python train.py --n_experts=128 --balance_loss=0.0019 --lr_router=0.000523 --norm="rmsnorm" --norm_eps=1e-06
Below are experts of layer 4 (counted from 0) of a mixture-of-experts language model. Rows are named up (a neuron's input weights, with its number), down (a neuron's output weights, with its number) and show model dimensions 0-255. Each number is 500 + 25 x the weight over its row's rms, rounded and kept within 0 to 999. Numbers have three digits each.
Before each expert's rows: a language model's description of what the expert responds to; "comes before" lists some tokens at least twice as common just after its tokens as in all text. This comes from a sample of Wikipedia text that the model never trained on. Tokens count by the router's weight.

# expert 40
Dates, ages, coordinates
comes before: ", ", "′", "″N ", "1", ".", "°N "
up1:525490499492508487497476454509470509489480527505522490504445483483514452481475489505483471459526496455480584485512507501522495495473497486490555488539501465516480473522541491499491492494508516500502439496528496487489505522538472494510499532510514522428513491464524483483457495491526554499483472473503476519520499475488516466482513460501497484534478481536487525541524543532482528517528507458498518487433519482514500503505484528543504483479475497491527487485520502517504520519455553490511472465458521471474520457526476527542542503447479520475506508477519483527490500534490463505467455481495496511484489507521465491491496510545496490551495559483503500511527532504569447528494494482500540508513496465525507501521508478514520512493494491499480475518472483530494514493451499
down1:490476513500507543501496480491484471492518509529480523523536529526486487500513481519568493491491462492510501486526499497519478543475428509504518491496441558497494459486481518505488522485538505497497465487519503506523545529497508554506496496510460452486491501527461523515516492469464508497475498492497481433517548505515506501476496476504502543475454470467475470505523512537525518486480496565519487501493501486508522490482478501531511525499478496497529479501515487520527520523477505436506501504482442490506506497470510518462468496486513509519455504469531495535481509500492477525498497518570503484488471499500540440503509503539456501462517487540503479495522491503506532505503467479484555504480521477523488485532482550534494492503575482455521521472478507547486520492453504

# expert 4
Table pipes, vowel-ending pieces
comes before: "2", "1", "z", "3", "4", "5"
up2:503500485511538526493510527518458515496504516532508474488513490532490541530505475469537504504498488534479481505494478543505502514455516542501467500482523476506478484477458485467515493525468492498537481487523529494473499521516510397508509478490526495519487486489513527526497501541506501494471501570510459511501457451515463480508465472486419483533483500477507485494427500486480466509517516503500491480509495521513498486508495562486508536476489472484508505488476499471504487510496486490536502516531503465487511484540503572579523514494456520520501539504471493527479480474500537500500502512536510522516482493472471499507534493478480509495511532479482485496465509478507520507527490461469503519542461480494522475457484488473532508507479527491477476484468503527488500519474580
down2:496500485521509474436513490518540498535495509505575511530491480549535519491504433519542526509516452540496467485503447549497499564482479504493541530506524503528540521512509496500481511469537472488497459477529512534497523502477492515488504478495526576493517465503473481516517503502481489467490487502487529516535513521480472523500513529476478490442483453473528484547512490494539489490500541525488528508552472480481491474501486491480520492523512519493508502498511496561486509507465523570484490529517482523496515470502510515516484493485523495491498520520519483497493525484523492476500516492482473505511501482479496517475502509510459483523503459498530446488500504538490491513463484509537482507512482513481465520520470557484496542486497511541511462511465542514555537465536506

# expert 41
Table cell separators
comes before: "\n", "\n\n", " x", " Chevrolet", "andidate | Votes |", " list"
up9:481503500533490483559485482511514464417492515499518473488510518549495462493477512511513500474522485503517509457555524523514550467495499480502520494513492503476479525527504512508469462454481467524475522466551483471490500513493497496497507465491485512492454494514606509496500452498514539497491476490504516486525509492499500535519504477503517502492471485530512503490528503516468516503452507493495495567483507597525501473485504492605513488510485528506540488479467526496501495513502512498524492499501511505482475507477487485514493543491511494492486514491503523528510537518538498533520476497506497531473528531509514519521505496515502501593541486505486515471488492497525490491514491490488490493498457530499496500496505515528469514475500551493518475543457478517485479499548503
down9:518494513503529516489548504444544544475476508519495489530483480532498519508560494545487545507483474539530549495516460513523501482471498489478537529501507533480543497530500491517479549515494494476525498502531519491499469460498514517489463489538521502492465513483490514490516475492491495515522527504485458537494496524464511476529543480487485479490507467518515522521514479475522486494499488479458496500528504519517487504463532555457499497508513520484493494502531495524473532478481513521524479512485472523540526464450515514453450451483541543531491509517492497531507506509486467515541533509581465494522521464491484504513504494505494507524487472513475475535517488513457480480471511469508479519501522519525481475508524553462507555507538431472497496488496448499510471524503520

# expert 60
Institution and place names
comes before: "\n", ".", ",", " and", " in", "\n\n"
up0:490487503501489471515488464465547485472503516468472491501475486513516481519508527480491506506504458444491496495509461509502498534527484497495507453438437510440481487516498514506514523493484441506469519532547518494476576524531494513478486503528479508498475477500491476502537504490508486469538509525502558535507461538481511464510492536477502545519519521480506488454522463508483495469447474520522512483521502465473486522504509528499467493499544450544476481493468514486514499484522515483466449534504503502493478521581492519484507479504521532505492517499517530519495505518480517545496493473546525486565499518498516481468498511488520485476546529505509502486521489502482468484499465478534473506513470514504493496556523479517474495498464472507502492497509524485529539464465455
down0:539540516487487493479475506496447491449491465492492495498471510497520496482499511520502444517503447496537553502486514489498478494448490499503500501540491508512476510478484545498516547536467495503499499468501455498515490514476457464497501505468489519502515495516551532523517531509510528453472429521541542492459530485488510469482479482519488506462459489527484511466513448507464533520477516504469518498484504544489553517533458504457494508564510514544522501475531486502525492492525519497496478527534497520513476470479544480501491462541475509523536491481508534505543487510513477501506476462475510486523523505479534483518481439461541462474521458529497515497520485520541497501491497510470533472525490534491500540477490476505488526501484500506513452487460483495521512519510527

# expert 26
Sentence-final period
comes before: "\n\n", " The", " He", " In ", " In", " This"
up1:502507520498474483510509506497492511502524501526551531517517531492531483458472476481469506489497532510514473495510494484452499503489486503504466546525531505504511512478508462490499486526490503494504532518479526482485495538512511495518508520494532485478543504502509539519541452485494503497563463505507505449522492495531505479513481516485493480490588477494477471506510509520474483489501503530475474539498524474484459538497478526496479481542464514512458587505512442513475539520501499511523556471493525515496514467523510505483478463505524499511515523515488440528507510469469472485530580486503514505504458449509462500498471462501510510485518467520506513566492439470487507487555500509494472527484523464514506504529505532469530492505475462498530507530503512530524507470492524
down1:483533495491483532487496519503494500544494500500477525499516475456489513507509517501533487532506480507481551527489459492537532498461509469512487490469494486512509483487510489513469530540514516488531507519491467517515484504501508517487319521495491510523614511532487492508504546514508512484500514523502523509463524456495485497482533480536506515505505522511491486498517491500506483519500502505519507483524513517506505513514502502522519517477491549503497486455569505510477468505499517498468511499551524490482516507483495502508507480528456496472495516515501532522485484489529476519502513505491453505489494490491498506526468525472468525530469508482500513474526533523500496520514473517520508488513517497503495495503488558508490520464517511496513499468514484437416496506514521

# expert 48
Digits in lists, tables
comes before: " | ", ".", " |", " | \"", "–", " | C"
up3:445492485491487535487523523471486463523490484489499464490496492536493478484522430508456539496511458479476527473518489487501476503507455505497532530509502472481471533510535478521472497529488450493450491526553491498494488525515568461500476535540493501489490491477511510439496508496490494564483519472502516441485488521488536533561498540499491489487511524469511524511493504454515492478520486477491552522540571514491467509471531556513529507483477477478483501498508530525479513496516472522500533511507542488498473506491505509511497503503483509461492526482490477487521506470476495475530500508522517494527471494471462453488470493526504475474513478453491487453508481486472505483531478519518516499501465515534482499525428503520489502532492518531492508506499488454503552491528521
down3:513564448514506483511530485509477526495510541522484478513489493500477473480518479546498463498517462531512464509476449435474522508528468505513505525454516517515531513511507499491525481482544507502488475531471538457482482528464492443508477524502448558490519488501503515525513508511541464496472558500494502515509473479510524511496457477495511483529512507517523489544485509494446445500483505475453466507561512480474497487516488514505496523489472477540497485548476506526469516550450486469503467554459511449494507542532536489469478470543499474476471497488518516481483526496502450496492504502540488495515477513499494499501497529522510517516493533486484501492486509491535502514465515505466501533531514481515505493505508509519499499494466505502495564526484534484493470537509461

# expert 3
Infobox field labels
comes before: ":", "\n", ": ", ": M", ": S", ": P"
up2:523533519484516499485491449489498519506497528535507515505477475464497482507501481511520504485498507515494480522519544518511534482512489514463507511537472499503484532498481511512501483538523558483509509493458503512492458506506523526516470525518560518524473496475462415494516490538500498502492509520518476476522482489522497453531486506486523500472505458495458514534529486507498499502504529488506463532493480510532465487506517492480528481507518466489482533518519493497492495487512437517464511527478531506519490540500489503513485504461505535486485499514493525484524504518464474496495492485512511510494599468530449503509493512498491532493487504522517482491490458520544497511464613480448478498474494506510520494498518403459536501472496499517522547459519513518506540492479488
down2:469483535532514515470507497464525491523487483484475519507509524439507545526485491523477500464498494524533529531492488480487492471495447510478485456488475506495511481482513480523440491501529500517491443526512509511505492462515482516518449510516474467508503496527534464516478518478517475513509506535475458528459501486511506456494523518473489477522502473465533490492507509522507481507549542500476520517489484519446489462460519533544526505492460529492476529521534531507487477509494517484456492444536489483504503571540520474500419471496484506457501496514497492481522496531466521524486546451510499531506453497486533507473501505492494524512452465508505471502483534489499538497499499502508510493498491475494483460511504523478499468485438511497526478555481542459496517488480519

# expert 21
Taxonomy and table labels
comes before: ":", "\n", ": ", "2", " place | ", ": P"
up1:516509496516500524487488443514508523501493474439521487475499505522454505464509518525481489486513538444549504502450482513512493507526502514439504523513504515486548474461546495469524543510421516488483521478479548503490523480527522501493540516514505517500554392506512496502486503520493533548491458485503492479509509510504470524505475490490500484544528534499515495498491501523516524480479454477489498531468489517485483498513459514525508498501496488514490456501515460468517496462485460459478460491506490467508501503523499514514494525489506477526495539466521472456501487454477524514488499501457512506515465466548482517465486543483478477464497477517493500482495534524468481471513474516479465518540493469516505469540494490502482482480514528546490537515531503510489514524513509
down1:441547498517487495538493502468496517521477483467491444526508498491486500512542509490471508459498538537513500500521497520489458474481470457518481505506513484487505483510509511556502523489505477523512531521534486524501497551463507484511460522527416483519484483508531460511538473504441490489504514508443499478477474513490527494514524484508518532511456500475490495518499478516492539487497500501517509543514499484481561537525480479490522478460507522490498476541474499484437509467540524492477515491443562475485501527515474481495468532495530487515507519505525460455473483478504484428471507500478516513535534501514475472494527518474509519515453515529491484503481517488548488511507482512507518479459514539512518456486512508443470484500509519513494502474490521473477470490490525

# expert 1
Year digit endings
comes before: "–", ")", ".", " |", ", ", "),"
up1:494465517483491482526557482507517479513514475528478468524522456506525525523540507510492491517504507519487496504495446515491477503499548529467504494513525469486483483517482526508506496459487527541502501507500495506497503532488497497504478514494479509521492487471538524501510513496512473535511468429501496531469482506490484522411482488484505518515534521502510532534489529532483505477497516490485520506492475505522482479491514477546458492545592521478479498493454496538472496524522484521495495535494459541478490496457481474499522509509491477511490521537514482507490506484463529514518502549520520466481488487458500499498547492507511486477481471485495525514521501472504500516546481553515523504478580591515540497493483509496450508460495536543505556506471478507482532490492513
down1:494540454474520500513520493526513503504475497502518468549465536440475479494490500495467462508499535517459528530509472479497476479499489530504514531498470481492457494471494500439523472494507521523479486470472517519482462484481463474508462498528516503525533489545507527502508487475485468454517501465518523458504516523496458489536482483523513500490501510436493505462498480491507552493483477488544504495504499457509512498527527530468516497448528576530478505496497460540481505471502478500531475516538474526474515518471521523462529432530471558494462487487513480504512446530524464509526483475518477471492505518460481489509496498505496483510485515514535483485489475528484474510524507509487453477477482507512493491479453456507513482507494560493498463531517544503521511499497494

# expert 33
Numbers in tables
comes before: "–", " | ", ".", ",", " |", ":"
up1:467523473497497500459541524528463542526498512507511511534500503479477485477507521509495505486509479544492497533535532511487482519483483474500442506553510490529499523469479508516501519528527498475495519496479507465503500540497475494500502547531506498465454514527513513509508472513483543493499519505488488482491452457556488492506526464485449489521525473523467500515572501489480490488517504506528493509538504529510480506520495498536520526472411520500470475459495490531489542480505471515514491504468516480484475517501454409525509500509484509475505519497504485529488498500481495450517486514498498509486468465520484507493479530559485561489457508462510486481490492540464516504470520479499501541481495502468474492494520513514568513478459504525490475542534538550499522520508489
down1:539516507508534506492513503528478510506511503491533548558534505468501508492525500498507491539466444455486519491494499495479452516438481511506528500503493500513519501514491476492503531500520506521498470441474534523522503489497509510512608475499496481498501484472485500519524508473488477479450466506553495499491543481469495518498474501513508483511502510483463529482514466480471495538485481485458471452499483415543486492451486495521542536530487533524511484480450554466532527521507485480500470535468447502467503506510517512489502468527455515496501475505479488499479496446486531506516501492517527477460508502521471518501544509499511528502475541512514521485513461537500498517501527493512515492473487539511524483494475485528478463487512478491513475515514515487520488553473477

# expert 38
Vote table numbers
comes before: ".", " | ", ",", " |", "% |", "0"
up8:480486503517515477522546479458517534529472511523502503495476524514470495479534497530523506495514467450475504478516508482496491494496511468483517506512410517495513534472487475465468498519559504487513519514471518479493521548481468491492453532493500492543495489520527485497505529506507516506497471521471470495504470447538489516503517497510494479557484496528524546513503481506492524487499512486493473517500493474560515522563470484540501466510487510465524494477553460475525502515508545489512483520519508455457520484515494479485483501476481494540543501461483486495510498537505541491461534500509460522511506528527511486464510532536449518486487504489538543511497535493547479490473494542533499511520485538435503517502542521478513505476504530478479485521469494533489511481566489
down8:481514516535489509538467538486442457510505447506497485499498500450499499517484522482546530499519505476511490510502503466514483503535469503543531512518484536489490498477470476504497500464521514509459480511455550529541493464527507489452546489496532523541540498474500503531506481453520508484472507528498520495487455516516507511499538479476529483525538487506528495471475478516461522498501478471471518503502539559476486506499542498536529497496509532476525481476492489475524528505515561491525469526500491490482482499544542507548526490472475547508452448531490500506467486503509514474522531534531504462531457546496470529449483494506509538531484535520530507521500507522454480482498493503471476531471492482482513508532478509532524515537491477539490497537484496505513473486512473